Weights of a small mixture-of-experts language model, trained from scratch on English Wikipedia.
Experts: 48 experts in each of 8 layers, 96 SwiGLU neurons an expert, 6 picks a token.
Training: a variant of Adam for the experts, 5314 steps.
Below are experts of layer 5 (counted from 0) of a mixture-of-experts language model. Rows are named router (the router's row for the expert), gate (a neuron's input weights, with its number), up (a neuron's input weights, with its number) and show model dimensions 320-383. Each number is 200 + 40 x the weight over its row's rms, rounded and kept within 0 to 999.
Before each expert's rows: "mostly gets" lists some tokens that are sent to it at least half of the time. This comes from a sample of Wikipedia text that the model never trained on.

# expert 46
mostly gets: " in", " during", " for", " on", " be", " at"
router,197,204,228,266,183,164,159,220,284,139,182,213,243,196,232,164,185,255,157,288,154,175,244,199,201,228,165,164,219,143,179,158,209,128,218,218,171,144,149,137,221,232,220,237,185,200,207,225,204,182,217,177,215,142,220,196,114,199,238,182,126,147,169,237
gate0,253,170,209,209,171,220,232,181,213,207,268,167,233,156,229,194,236,180,132,183,187,300,213,192,157,244,207,201,259,222,173,212,173,198,241,197,212,239,145,229,243,234,164,177,201,182,185,180,242,215,249,152,221,234,188,235,212,186,186,227,149,236,176,246
up0,221,190,262,173,165,240,209,191,197,166,163,254,194,226,233,191,166,225,201,257,220,172,181,192,164,150,278,193,218,207,174,272,189,276,214,219,247,220,199,154,211,229,181,186,207,181,169,209,191,221,252,281,225,220,278,220,178,212,292,255,282,197,213,233
gate1,198,184,229,161,175,134,241,175,244,159,237,278,133,149,170,183,141,157,136,218,198,160,139,188,187,211,327,227,197,234,214,215,123,175,213,195,219,189,150,177,101,275,215,194,269,198,223,211,215,156,223,170,209,234,198,176,119,190,197,159,196,170,116,93
up1,231,168,181,190,140,242,254,216,221,208,151,234,234,219,257,274,186,190,207,251,126,178,212,162,173,190,227,104,192,204,223,248,216,244,184,199,129,218,263,233,255,180,222,258,249,283,187,284,179,246,198,230,176,154,197,204,170,166,168,211,198,211,260,202
gate2,269,238,244,185,178,163,170,176,223,149,199,157,216,137,253,214,189,162,176,278,147,174,160,230,148,201,159,195,159,195,142,173,209,230,236,273,248,233,132,244,188,148,244,159,226,178,197,186,249,182,234,182,268,127,176,241,194,167,231,226,239,229,186,227
up2,200,208,156,206,211,156,181,176,227,259,240,186,206,262,195,234,239,215,197,144,156,218,272,209,285,284,153,185,209,199,206,174,264,160,246,171,212,129,222,232,229,212,242,240,201,228,211,154,275,170,210,259,202,210,163,211,199,178,208,170,123,179,206,177
gate3,123,212,237,171,209,166,246,181,169,155,177,248,157,159,234,246,204,120,188,275,175,172,225,140,193,167,248,195,209,183,217,196,221,145,285,193,166,139,202,226,207,171,210,177,232,240,184,203,156,225,213,166,158,203,161,263,239,144,163,188,191,234,130,199
up3,267,211,188,235,187,160,231,210,204,172,219,246,190,166,284,221,206,153,203,195,238,179,278,153,157,252,191,243,244,164,153,239,217,132,207,234,206,296,192,150,183,112,260,120,187,197,216,154,166,204,244,215,220,242,251,175,170,202,259,148,196,199,203,164
gate4,164,179,220,254,215,203,179,245,177,193,219,225,287,177,216,162,198,249,211,229,281,135,185,148,263,125,202,154,257,241,231,199,214,213,223,210,222,204,232,246,176,185,180,181,174,241,187,239,137,238,176,187,109,160,179,160,219,235,267,172,155,278,173,168
up4,211,244,196,247,269,248,177,213,248,239,177,209,188,139,208,141,276,173,246,180,207,169,177,239,230,263,216,128,178,206,161,201,246,190,123,177,218,182,197,174,234,244,222,263,278,158,209,122,192,196,107,144,204,178,223,218,256,169,116,188,241,213,198,252
gate5,246,224,247,192,150,235,205,188,219,205,164,206,153,213,176,202,158,174,204,238,186,229,216,182,191,219,198,178,253,211,218,223,217,132,207,186,194,258,95,242,179,239,157,217,266,186,156,92,178,227,164,216,194,223,166,161,238,186,159,229,211,220,170,165
up5,167,144,196,206,167,191,226,193,195,207,225,189,268,171,201,263,154,178,234,160,207,219,250,170,174,182,287,211,203,188,158,149,196,219,230,255,244,168,261,205,161,131,247,228,161,281,242,247,166,219,254,150,250,193,190,226,130,209,194,119,211,253,216,229
gate6,208,243,250,174,206,254,216,141,251,139,187,228,238,201,166,256,164,228,179,137,208,204,203,130,115,186,237,170,138,157,200,194,208,122,175,195,262,143,216,199,189,167,222,180,99,198,281,228,221,189,266,181,228,170,271,187,173,236,162,158,186,192,205,169
up6,211,183,233,205,211,224,254,195,202,171,215,272,270,152,202,262,216,266,163,184,158,204,185,212,159,131,298,147,176,181,233,147,198,225,218,262,255,270,256,128,213,186,136,255,191,125,217,239,143,288,276,171,243,189,182,177,240,250,157,112,230,223,191,226
gate7,234,217,155,180,212,219,219,218,205,242,150,141,289,171,169,147,290,175,190,210,237,171,218,125,182,197,185,248,169,184,213,169,199,192,204,306,243,156,213,188,294,166,195,234,157,158,279,166,184,209,206,109,203,150,258,270,192,157,217,172,142,213,182,215
up7,262,194,233,130,135,168,211,86,216,199,231,206,155,297,241,191,161,130,166,232,242,160,225,175,223,259,144,221,192,143,140,285,166,241,167,138,182,202,223,263,220,170,154,186,225,200,210,211,249,187,262,283,239,253,122,186,173,236,205,159,232,130,174,219
gate8,244,168,167,217,171,146,255,157,241,130,245,166,229,110,175,133,281,198,188,207,158,199,125,247,198,182,266,211,244,204,270,198,194,230,129,108,266,187,175,135,195,172,221,175,209,161,193,244,254,177,145,129,154,174,179,146,90,165,113,180,208,145,164,98
up8,292,205,189,176,216,162,233,189,199,161,184,214,208,239,208,132,209,173,162,204,240,155,186,219,238,161,209,235,237,196,217,204,148,272,217,192,186,207,175,141,161,199,121,207,218,204,137,202,244,179,194,237,186,213,198,189,180,118,227,153,219,162,144,229
gate9,222,95,206,172,141,172,168,141,234,242,234,117,288,215,178,187,196,218,149,200,264,263,197,214,218,283,197,227,134,172,258,227,242,161,231,192,220,178,216,176,213,200,120,173,232,188,200,230,241,171,188,176,243,210,289,145,178,183,203,230,137,213,197,193
up9,248,135,166,164,229,197,200,176,275,298,241,136,171,192,170,151,188,211,198,149,184,259,133,213,177,238,198,189,163,254,220,203,257,240,257,187,178,200,220,124,159,190,132,112,188,203,156,288,206,139,190,212,215,166,307,135,251,239,221,160,185,252,206,126
gate10,206,158,142,191,213,242,151,131,257,281,166,273,197,255,178,198,177,257,143,224,216,188,176,250,210,263,238,208,241,242,150,229,275,173,218,188,194,184,207,206,220,234,211,243,237,175,178,180,174,204,211,162,217,131,240,145,147,198,228,200,131,199,254,231
up10,200,174,222,155,207,219,215,149,246,218,142,218,168,233,193,180,178,285,171,189,261,153,227,213,164,215,227,216,196,238,208,242,201,235,200,189,221,194,184,171,216,238,158,223,161,182,190,176,148,168,212,167,213,124,287,176,157,199,169,179,114,154,168,226
gate11,231,108,200,191,220,232,183,194,238,181,221,254,163,184,216,190,189,220,87,228,217,184,191,81,186,248,264,216,112,245,197,194,281,243,202,304,147,156,243,231,264,184,156,190,272,192,246,224,182,222,252,164,129,249,219,217,128,183,244,133,171,218,246,245
up11,208,220,202,283,252,197,152,202,174,287,116,224,213,183,143,279,174,210,150,261,212,193,245,204,159,224,215,183,225,191,152,213,182,237,284,165,200,218,293,226,243,183,157,141,243,166,194,187,157,206,209,220,225,193,261,189,180,213,123,272,174,223,148,109
gate12,231,193,176,244,222,238,194,201,135,150,180,256,216,214,241,196,222,236,123,214,184,215,225,221,169,233,193,134,196,219,246,182,184,146,199,173,191,220,174,253,195,219,180,217,223,190,242,206,264,209,259,227,187,185,107,194,239,231,207,225,209,229,158,230
up12,248,204,224,193,88,225,188,205,175,129,184,283,166,231,184,140,116,185,275,236,218,158,180,218,172,171,173,210,204,186,192,271,184,218,205,220,163,211,147,216,250,154,241,264,198,207,207,160,259,180,197,172,226,219,159,258,211,119,216,240,184,219,141,146
gate13,171,197,143,167,182,106,177,109,256,233,173,204,166,197,170,227,203,236,154,252,175,224,124,178,247,209,192,200,201,162,208,167,143,154,225,209,239,195,184,175,152,225,205,191,180,229,164,234,251,181,142,188,199,206,171,163,223,153,147,228,207,218,193,249
up13,193,209,310,273,212,189,205,185,226,154,209,168,193,194,207,167,166,204,203,204,231,205,213,237,198,155,238,175,244,216,127,114,160,224,265,195,199,189,237,227,229,227,197,211,119,107,228,144,261,156,272,138,231,183,228,132,180,291,168,219,190,225,241,225
gate14,158,178,207,227,215,178,202,241,173,134,197,224,233,167,247,177,266,243,268,193,207,237,162,182,263,212,239,167,205,162,230,186,212,153,242,136,225,139,242,191,221,230,249,230,241,255,247,208,163,226,132,243,120,172,208,208,155,257,175,218,176,171,189,253
up14,219,138,212,195,153,202,167,176,151,219,174,235,249,297,163,230,168,171,194,151,218,208,203,164,235,249,243,244,212,228,262,227,155,235,252,192,250,149,219,170,182,160,216,204,185,261,162,153,172,167,184,254,202,232,263,265,170,228,231,215,220,237,214,139
gate15,255,224,203,164,158,227,259,247,124,219,156,249,160,226,134,229,161,219,142,240,135,213,141,228,145,253,233,154,219,257,208,206,204,144,166,172,174,201,247,192,125,226,136,174,216,144,255,189,210,147,239,175,224,171,174,160,261,238,82,171,200,235,237,237
up15,252,212,197,158,161,253,304,148,234,176,177,187,202,201,140,199,222,192,148,184,214,189,220,206,252,118,178,135,238,192,181,195,180,180,166,265,177,242,195,210,165,196,242,256,179,265,147,152,232,98,151,190,180,195,222,234,160,191,220,218,170,207,182,178
gate16,183,249,193,196,204,159,257,226,185,188,138,191,119,169,247,234,166,242,141,263,289,235,159,202,277,160,178,179,189,86,248,227,228,153,186,175,181,240,203,244,202,196,177,150,175,237,170,137,275,179,200,210,206,187,198,164,215,163,187,217,180,166,222,201
up16,231,251,207,115,186,237,252,165,221,201,201,229,212,276,125,176,235,206,200,201,240,258,145,162,184,173,191,286,227,215,193,236,212,249,227,239,210,155,151,197,200,182,184,250,213,180,234,195,194,150,178,140,260,195,137,209,185,163,226,197,177,239,157,152
gate17,197,260,239,237,239,190,189,192,167,213,249,239,255,155,270,218,183,145,146,249,153,128,229,211,202,267,185,242,182,144,128,210,193,193,248,223,183,138,207,166,230,169,213,191,219,185,252,233,109,202,130,276,195,237,188,263,166,243,207,175,194,221,179,254
up17,171,102,156,227,164,255,247,240,214,241,221,194,182,186,226,224,196,189,203,191,180,221,163,232,201,258,255,160,126,251,218,198,159,216,149,152,209,203,269,194,221,220,183,133,123,202,189,156,190,172,240,118,246,164,210,145,268,193,224,191,212,207,102,210
gate18,292,202,254,270,185,166,151,150,250,180,240,171,186,170,206,180,240,248,163,141,162,179,176,155,253,235,122,238,176,154,255,264,261,101,224,178,200,193,194,145,180,166,231,184,270,236,247,232,242,159,100,264,130,235,180,186,135,116,130,172,171,153,154,166
up18,136,245,219,197,186,217,253,236,199,166,205,259,120,185,235,185,185,150,193,159,107,213,221,131,201,154,163,169,203,166,186,191,205,216,176,191,238,131,250,191,168,213,228,222,156,216,213,103,204,160,215,212,218,258,250,211,221,211,209,191,193,249,205,248
gate19,198,207,135,174,171,186,211,153,268,151,176,202,251,238,136,226,192,202,264,172,82,250,170,202,161,182,255,165,215,251,141,186,189,136,230,185,172,170,256,162,142,200,181,167,169,213,223,202,200,221,189,146,221,168,183,212,269,205,202,172,205,239,140,266
up19,262,149,218,140,252,225,219,124,203,232,240,195,172,199,245,222,167,158,197,247,194,148,173,164,202,158,165,181,115,203,206,192,154,221,154,239,297,207,196,218,196,201,252,270,227,221,251,174,190,134,150,225,140,246,117,276,120,186,205,240,173,240,243,156
gate20,206,206,268,271,248,165,204,310,186,206,139,180,210,251,184,195,189,211,250,179,244,208,233,136,193,177,215,165,210,182,195,231,133,201,128,237,212,112,205,214,131,157,189,213,181,176,278,225,170,200,240,234,233,269,229,268,134,221,276,222,201,257,210,277
up20,143,236,208,221,202,212,217,214,228,258,170,181,186,195,280,181,188,238,189,193,157,185,167,177,184,280,193,161,230,264,193,204,196,230,119,200,278,285,185,164,262,199,248,170,244,149,195,233,154,213,200,235,144,202,158,180,191,243,142,154,232,179,231,152
gate21,202,169,285,155,185,215,243,258,222,156,167,192,165,187,209,128,221,181,139,236,188,203,208,131,155,150,204,242,230,134,267,244,245,171,169,257,207,131,86,168,184,192,191,192,269,210,241,246,210,200,106,193,215,275,225,160,167,213,180,230,231,212,137,114
up21,211,142,111,256,207,182,118,142,177,286,244,207,186,170,192,230,264,221,160,206,268,191,201,170,182,149,231,156,194,256,119,173,186,204,174,171,231,145,232,123,149,125,157,181,131,221,197,201,237,237,286,216,183,161,135,247,169,308,254,222,229,249,273,242
gate22,234,188,165,130,236,223,189,255,204,261,144,181,179,286,227,169,272,179,207,285,291,168,165,184,213,167,198,248,169,197,187,228,199,211,256,206,234,183,248,173,215,251,182,248,195,213,208,298,190,202,223,220,200,248,142,284,155,224,157,244,275,188,244,182
up22,214,211,203,179,256,266,229,112,170,189,199,195,158,183,150,214,174,259,180,180,193,160,219,118,211,191,222,154,91,248,165,218,229,190,248,231,229,252,145,236,225,203,249,164,178,226,237,227,219,131,282,207,204,134,183,170,175,202,219,258,159,188,248,295
gate23,201,237,193,178,199,181,184,230,286,193,180,259,214,201,175,214,204,195,140,240,207,199,242,256,256,184,205,176,181,191,191,143,228,230,233,201,140,129,236,191,162,283,142,237,171,223,191,220,220,255,181,191,207,162,199,160,124,195,192,180,208,124,198,196
up23,186,203,198,155,227,127,195,254,301,124,183,197,251,144,212,241,204,167,277,152,185,136,248,187,184,209,164,93,243,234,142,215,186,123,215,239,207,244,214,187,233,181,252,193,168,235,187,132,227,202,109,242,158,165,152,215,182,185,176,204,238,120,243,283
gate24,176,196,225,259,233,238,229,189,213,178,233,281,196,215,94,287,164,235,189,219,245,226,212,207,231,225,213,259,169,255,214,206,268,199,143,187,187,270,169,225,141,185,182,173,236,191,236,196,194,261,213,203,238,249,259,284,270,248,198,176,275,262,218,212
up24,197,292,214,211,231,210,260,184,241,206,171,165,301,239,290,213,193,238,192,157,189,117,240,148,210,162,105,127,189,194,203,194,207,121,176,233,255,172,241,263,209,179,165,218,230,199,192,154,246,163,255,196,215,138,216,92,196,242,260,234,192,129,170,257
gate25,130,149,224,159,184,194,172,249,254,258,168,181,270,183,237,185,173,212,257,249,271,289,247,178,184,201,240,185,143,249,162,200,196,152,227,184,202,224,243,256,154,261,195,201,219,180,204,207,197,187,258,163,143,158,121,201,147,203,251,272,212,196,130,232
up25,245,255,208,226,315,211,184,210,232,222,268,156,166,207,262,173,347,260,189,180,252,195,128,158,209,221,223,208,257,191,188,203,155,288,202,230,160,128,157,253,179,185,142,193,156,190,229,233,226,227,200,129,188,151,254,181,193,218,208,165,142,264,211,212
gate26,215,146,219,283,236,190,231,262,189,203,217,217,177,161,181,217,281,186,225,236,174,287,189,238,231,199,187,147,183,179,165,170,223,207,176,222,272,149,136,144,182,179,213,236,234,246,145,199,197,201,121,153,222,79,194,209,193,202,257,178,178,202,180,150
up26,234,169,130,155,229,254,118,135,194,262,161,192,158,248,144,176,236,192,128,188,170,244,157,195,160,217,251,319,133,199,193,237,166,169,206,227,172,252,176,167,258,170,227,199,198,181,235,145,194,191,246,164,231,154,227,231,274,176,226,236,206,224,226,148
gate27,183,202,228,226,220,154,215,154,184,191,218,242,215,210,176,234,144,245,143,194,179,170,152,137,242,189,234,228,163,139,172,216,187,198,175,202,198,151,115,170,282,202,190,258,242,245,166,183,177,279,219,239,212,208,270,255,192,237,241,169,222,172,248,278
up27,240,210,193,207,231,149,240,186,206,238,166,217,191,297,164,121,230,231,183,207,180,247,165,236,225,213,219,187,198,198,174,221,174,188,206,239,270,282,168,191,270,232,199,154,151,195,191,160,225,177,171,193,116,206,254,254,220,209,210,279,229,139,127,234
gate28,159,201,168,259,131,182,264,203,156,196,199,222,192,209,230,188,167,233,293,228,143,201,210,223,263,194,210,172,135,116,191,211,174,210,249,164,205,115,182,225,121,229,274,165,202,250,186,179,186,159,173,240,142,206,220,199,145,182,205,244,175,171,205,244
up28,239,203,158,214,212,144,177,160,174,154,172,230,179,175,268,265,214,203,271,195,135,166,172,147,248,194,241,176,213,172,182,216,291,156,245,187,201,217,139,207,189,262,244,179,266,319,265,193,221,166,255,199,192,140,167,191,156,196,235,231,236,180,181,212
gate29,189,167,178,149,163,256,205,161,172,267,246,185,171,239,232,276,137,154,236,165,252,143,194,191,269,182,170,200,243,209,189,185,245,243,261,192,151,210,229,180,237,218,223,175,59,252,173,157,166,158,206,220,142,251,262,184,245,229,192,209,170,188,245,247
up29,213,266,159,232,159,193,269,267,206,141,169,180,276,277,158,190,231,265,183,251,153,216,226,133,87,150,211,118,173,243,166,215,157,193,117,267,213,251,182,138,144,171,169,226,293,270,210,204,218,183,149,195,166,104,125,230,155,181,186,181,213,207,175,155
gate30,190,242,217,252,169,266,170,212,211,176,182,227,157,233,263,292,170,193,208,226,171,236,216,293,155,196,163,175,196,199,224,196,175,169,313,239,215,130,164,211,174,215,234,250,155,215,176,94,68,251,165,291,223,178,221,215,195,270,232,189,143,197,241,175
up30,165,216,202,197,221,206,276,214,245,227,141,220,164,164,255,185,239,203,201,140,223,232,211,188,193,134,163,210,200,190,269,150,193,137,142,150,202,119,305,137,199,183,209,248,187,231,199,253,244,195,194,148,205,155,178,188,107,152,217,194,144,197,183,213
gate31,239,210,244,178,189,219,248,231,174,167,195,246,225,128,240,154,240,191,121,229,222,198,225,250,133,166,153,218,260,119,148,245,242,141,154,185,192,245,210,242,120,212,164,199,231,151,160,180,222,146,155,227,267,164,175,146,211,150,219,188,208,176,227,150
up31,179,119,345,210,139,191,201,213,151,154,146,211,217,218,185,202,245,144,208,156,172,187,162,192,149,312,197,204,198,180,233,154,157,225,163,142,190,142,244,173,273,163,202,233,212,260,213,187,221,176,232,177,198,206,172,213,198,271,175,220,141,200,242,217
gate32,172,133,199,152,208,168,198,279,189,219,264,238,185,216,230,162,280,178,164,152,191,150,210,170,267,234,202,252,236,177,264,143,257,146,186,142,208,200,230,251,253,261,157,161,277,207,183,253,178,188,198,255,221,163,200,192,165,223,152,188,180,202,162,121
up32,218,211,246,206,180,205,215,200,237,245,174,221,243,259,205,268,187,165,224,159,189,175,237,201,200,248,194,221,245,191,145,220,178,134,160,246,159,181,155,203,172,301,197,186,247,268,225,202,183,243,129,259,129,184,181,230,171,191,167,180,237,130,169,256
gate33,197,243,214,208,187,147,209,235,233,163,239,115,185,226,184,238,176,204,183,246,115,208,157,212,152,171,144,185,219,177,196,131,240,157,199,191,236,161,289,189,187,123,152,167,263,179,151,269,168,179,157,194,202,215,218,178,163,178,171,136,197,143,205,253
up33,173,165,281,189,152,221,223,211,150,234,144,253,236,179,176,185,190,203,141,300,108,188,168,217,240,150,111,118,190,276,208,237,231,212,186,196,175,238,176,186,202,174,233,165,244,253,127,158,218,193,200,256,218,235,158,224,227,244,212,168,140,180,163,156
gate34,189,137,284,246,184,235,167,163,298,188,164,173,180,215,253,211,192,233,187,258,164,213,250,180,152,205,248,284,275,289,93,226,213,100,237,240,238,286,178,265,222,158,209,240,223,189,199,236,149,241,174,202,218,183,196,151,151,213,178,184,111,163,243,276
up34,211,127,243,252,191,197,278,199,159,155,230,146,179,149,218,227,271,166,258,195,263,203,212,222,264,196,218,138,184,116,224,178,173,149,190,159,183,133,237,237,183,168,228,191,148,185,248,286,205,154,176,202,230,218,204,266,190,194,240,213,154,223,136,240
gate35,215,127,201,225,200,157,120,201,181,191,192,201,195,135,242,218,154,251,293,232,162,246,305,166,189,160,313,236,241,206,263,151,244,235,230,96,149,163,208,186,187,258,151,241,217,198,201,229,197,230,236,192,246,203,176,191,232,172,280,229,140,171,238,192
up35,203,216,226,214,213,233,212,218,181,196,193,232,176,145,263,208,232,163,126,75,198,218,153,119,225,180,165,206,153,215,184,170,225,256,199,218,206,225,285,185,156,238,170,239,136,239,230,199,189,239,248,228,168,241,206,192,208,214,185,170,158,199,238,182
gate36,138,124,183,284,168,195,134,286,220,189,197,189,182,184,225,238,187,204,173,183,154,223,116,215,213,274,243,167,254,220,210,164,266,210,131,174,223,248,184,197,229,120,194,224,178,190,215,263,187,208,236,192,225,220,268,165,234,199,237,214,241,192,239,192
up36,175,149,280,237,145,200,73,168,180,239,202,269,180,222,165,157,209,158,200,250,230,243,228,162,162,268,122,172,191,181,189,279,281,201,188,217,220,195,196,159,232,247,213,254,197,246,112,155,116,163,219,179,203,155,243,197,220,146,301,200,168,173,162,207
gate37,200,203,185,154,247,200,204,182,153,132,231,190,130,215,175,155,192,158,190,237,205,184,249,179,181,188,203,186,204,272,213,201,198,207,154,200,208,194,228,225,173,231,226,238,228,201,289,198,238,174,159,164,224,260,251,178,153,161,171,229,234,219,152,203
up37,228,254,213,283,219,215,221,170,207,263,217,244,177,173,316,159,234,249,187,232,190,224,186,199,247,185,236,160,224,139,189,165,178,146,217,127,278,148,171,185,248,198,213,192,149,236,123,248,206,266,267,187,247,157,169,226,139,285,204,204,155,156,231,213
gate38,215,256,240,144,258,241,160,188,147,200,223,148,276,247,225,206,239,210,174,129,179,183,217,233,248,189,120,243,171,208,193,247,170,217,107,261,200,259,222,182,251,193,176,203,199,190,210,261,253,173,299,209,203,177,218,194,152,154,219,218,222,172,227,255
up38,159,197,275,162,252,212,152,259,207,186,205,201,240,162,252,254,239,238,165,131,174,265,255,279,277,189,189,206,209,209,188,173,255,286,229,171,166,268,156,214,190,243,221,198,181,229,246,213,164,241,257,228,170,258,268,198,183,160,177,180,230,261,230,245
gate39,179,188,162,178,203,231,166,254,179,183,232,241,212,178,238,192,171,194,168,187,196,154,152,168,230,242,177,203,156,236,288,184,202,155,164,212,246,230,154,196,256,173,202,170,257,238,208,209,161,199,320,195,184,174,238,144,165,168,136,221,174,276,262,232
up39,200,261,253,288,216,267,249,278,260,207,205,197,144,187,253,165,130,188,172,198,238,195,209,252,194,228,233,216,217,257,242,135,198,172,140,178,193,204,248,145,143,117,171,196,224,134,173,169,123,135,239,183,175,226,193,205,235,290,239,203,181,222,194,178
gate40,174,195,176,183,227,99,130,186,217,165,267,200,180,110,158,170,192,215,191,175,241,149,200,181,167,245,148,168,190,176,257,214,255,193,197,215,164,252,235,228,178,234,171,171,202,251,139,242,167,222,142,106,165,280,207,141,165,172,159,237,151,159,150,178
up40,207,212,228,169,266,206,195,195,232,147,120,158,197,190,154,190,191,184,143,155,263,209,108,144,192,206,180,165,154,189,185,270,158,275,192,179,192,222,204,219,142,159,274,166,218,178,146,281,232,182,222,199,191,226,215,221,205,200,244,210,180,207,163,242
gate41,183,226,196,237,233,161,164,297,226,184,272,177,197,205,267,225,222,233,211,277,204,164,188,176,261,265,140,159,164,155,222,229,251,150,277,218,137,196,189,216,234,235,197,170,219,223,200,168,244,165,191,186,194,191,170,250,279,157,185,220,265,205,195,256
up41,137,257,158,204,208,176,161,247,276,185,169,229,291,234,203,200,259,235,153,196,222,248,254,307,226,229,246,218,201,215,242,211,227,187,202,175,164,196,222,190,135,245,212,185,129,153,241,232,234,176,180,175,214,198,223,224,157,240,247,213,235,197,140,212
gate42,153,111,242,196,188,257,156,298,203,202,255,182,216,205,232,187,193,240,176,226,168,264,141,237,210,240,166,112,263,219,243,154,199,200,202,228,222,233,188,253,250,275,267,196,160,284,208,153,202,248,238,205,237,209,194,145,238,177,146,164,242,157,278,230
up42,192,231,175,259,213,213,177,233,159,141,202,221,240,301,179,166,177,252,206,212,213,159,216,232,205,105,199,287,191,188,222,124,221,244,174,100,224,202,111,223,179,140,244,282,136,157,171,187,183,182,221,209,156,136,240,264,247,288,270,243,219,244,175,160
gate43,204,62,145,200,179,198,214,213,226,190,152,244,103,175,249,224,206,194,254,210,160,193,157,177,211,204,259,236,229,196,237,235,163,178,107,261,257,230,179,217,168,216,212,212,205,184,171,227,202,145,189,153,198,137,175,176,219,181,266,207,187,164,253,195
up43,128,232,182,218,230,182,247,133,172,263,242,221,169,196,204,120,189,117,214,195,265,163,237,206,223,258,185,214,171,221,202,187,185,167,220,104,223,161,251,167,252,211,175,239,155,202,205,240,199,255,214,285,225,282,210,277,193,240,158,207,166,234,214,214
gate44,179,225,234,201,192,210,235,179,171,204,147,271,171,258,212,178,235,175,132,258,263,200,215,158,198,246,118,168,221,132,214,216,191,200,230,211,170,189,239,245,280,213,185,213,108,258,172,244,184,168,189,213,176,243,163,262,189,156,229,257,183,196,232,221
up44,188,253,182,218,266,211,212,133,255,202,162,110,155,137,186,185,198,160,227,247,252,224,276,197,210,176,210,278,200,187,222,218,178,160,178,236,176,176,166,155,167,188,200,176,260,212,216,164,262,157,249,176,186,188,203,197,176,188,175,196,201,235,189,254
gate45,139,159,226,254,219,278,210,192,218,157,237,233,168,186,167,200,176,189,188,248,195,135,183,254,236,151,192,158,163,182,167,180,230,169,310,158,202,168,194,205,175,227,256,278,209,198,241,268,162,121,245,196,239,184,145,296,175,242,255,268,210,183,237,220
up45,186,240,155,234,233,222,214,152,214,186,236,203,120,210,176,270,195,237,215,226,228,151,202,194,159,215,211,264,135,170,229,188,234,229,195,194,177,243,140,245,155,195,196,210,215,246,213,171,215,193,172,196,212,199,141,213,180,184,180,241,183,178,198,176
gate46,191,170,186,258,156,222,164,238,221,174,163,294,206,212,237,188,156,151,171,179,177,241,229,150,156,177,222,152,236,218,151,192,170,196,230,192,238,193,212,141,197,162,225,186,238,183,172,176,229,168,228,219,199,232,193,265,236,202,286,189,250,223,241,223
up46,252,236,171,161,213,210,193,185,233,219,183,180,216,239,163,247,169,202,192,193,159,155,186,274,159,234,168,283,181,151,253,215,191,204,177,262,195,132,195,284,183,231,158,222,191,200,228,168,194,208,176,179,197,136,203,167,158,224,181,218,184,219,198,151
gate47,226,206,145,205,180,253,211,230,201,220,189,210,155,181,194,207,202,189,164,204,185,230,170,213,209,187,224,176,177,243,237,226,254,195,202,211,238,183,223,77,236,249,198,229,156,163,189,215,130,200,212,202,145,220,206,220,226,203,184,153,226,195,171,222
up47,202,214,215,129,172,260,260,175,191,131,156,180,194,169,195,231,230,239,242,288,145,237,245,179,148,209,214,195,161,260,195,139,163,155,229,168,226,140,223,261,204,192,211,139,199,213,187,219,278,151,124,159,240,148,182,189,134,197,142,254,99,220,160,205
gate48,201,225,147,168,132,235,239,244,216,198,199,193,215,252,157,153,229,218,186,229,197,200,185,199,154,204,159,142,205,176,163,232,283,154,268,234,164,272,187,181,181,132,125,204,178,127,91,221,158,194,167,240,194,188,214,162,157,180,194,249,167,212,202,137
up48,142,139,285,185,226,154,172,147,238,175,270,204,172,179,294,210,141,195,289,214,201,211,220,192,263,231,175,237,217,169,127,129,169,185,203,192,242,213,140,198,205,226,198,229,202,140,189,202,240,205,217,149,184,196,172,157,242,145,187,193,198,159,244,234
gate49,254,196,217,159,190,199,226,226,303,199,194,236,243,205,189,184,213,193,221,192,132,232,131,218,159,228,224,193,199,260,177,137,179,169,235,131,211,119,258,193,224,170,224,245,195,242,225,226,241,197,231,215,205,204,247,201,95,225,253,219,216,227,229,227
up49,206,194,239,231,288,209,194,185,162,273,228,174,149,262,196,222,239,209,195,301,230,158,209,224,210,168,142,197,106,102,249,151,186,217,153,232,136,237,183,238,223,223,189,196,265,136,249,158,180,176,233,159,174,161,117,245,181,170,171,212,205,189,176,166
gate50,153,157,211,220,173,157,190,148,248,203,160,252,162,191,145,256,132,225,218,217,197,259,174,201,174,200,244,219,209,238,266,166,179,225,164,172,154,174,114,220,268,226,187,148,291,193,203,267,196,203,120,225,201,238,152,168,196,222,171,237,199,204,246,217
up50,229,192,328,249,167,114,325,268,120,170,217,142,238,217,287,168,159,159,227,244,188,190,194,189,150,220,239,169,154,117,223,187,210,228,251,117,171,210,178,162,162,125,188,245,162,183,226,235,225,200,238,216,241,217,251,209,187,209,157,285,195,209,198,247
gate51,158,214,210,176,143,188,210,211,226,193,152,257,198,282,269,132,140,212,157,219,249,194,172,181,104,217,192,206,184,191,159,160,169,238,200,197,119,190,249,221,250,226,189,178,120,229,229,201,189,146,197,215,165,253,192,196,193,227,149,170,168,238,252,208
up51,265,204,197,228,202,161,180,123,182,198,303,201,226,236,155,206,206,128,214,236,156,157,254,105,293,203,148,163,165,129,241,221,229,211,161,185,289,197,225,191,175,196,204,233,260,133,171,194,243,222,215,212,218,186,167,164,194,191,264,284,184,233,198,162
gate52,197,213,184,202,173,163,255,251,162,233,267,226,294,210,183,182,176,208,159,193,225,261,179,215,188,214,200,145,236,149,200,188,231,180,199,246,175,157,129,240,229,140,228,166,213,162,176,226,219,216,231,241,234,249,210,217,245,174,205,222,207,149,228,163
up52,195,172,197,168,196,245,178,191,174,162,168,190,232,272,164,269,204,260,166,209,201,241,224,212,245,234,122,187,160,136,181,214,184,197,207,246,200,250,166,143,154,140,159,204,249,170,190,173,156,149,271,151,148,173,140,231,186,146,164,168,174,157,261,207
gate53,196,250,223,281,192,225,246,130,199,279,182,173,220,215,186,200,228,245,226,193,220,172,235,150,206,132,278,239,241,240,189,173,197,174,202,209,290,176,224,98,146,182,151,254,172,258,224,155,227,165,215,184,215,241,178,217,116,189,218,162,187,191,271,277
up53,171,207,201,146,261,158,223,289,214,192,154,173,170,244,255,175,210,106,244,174,228,183,233,170,164,298,205,139,164,148,179,206,221,180,147,253,276,227,190,214,264,171,217,218,204,160,209,239,248,141,229,265,213,127,123,172,186,161,189,216,208,269,134,188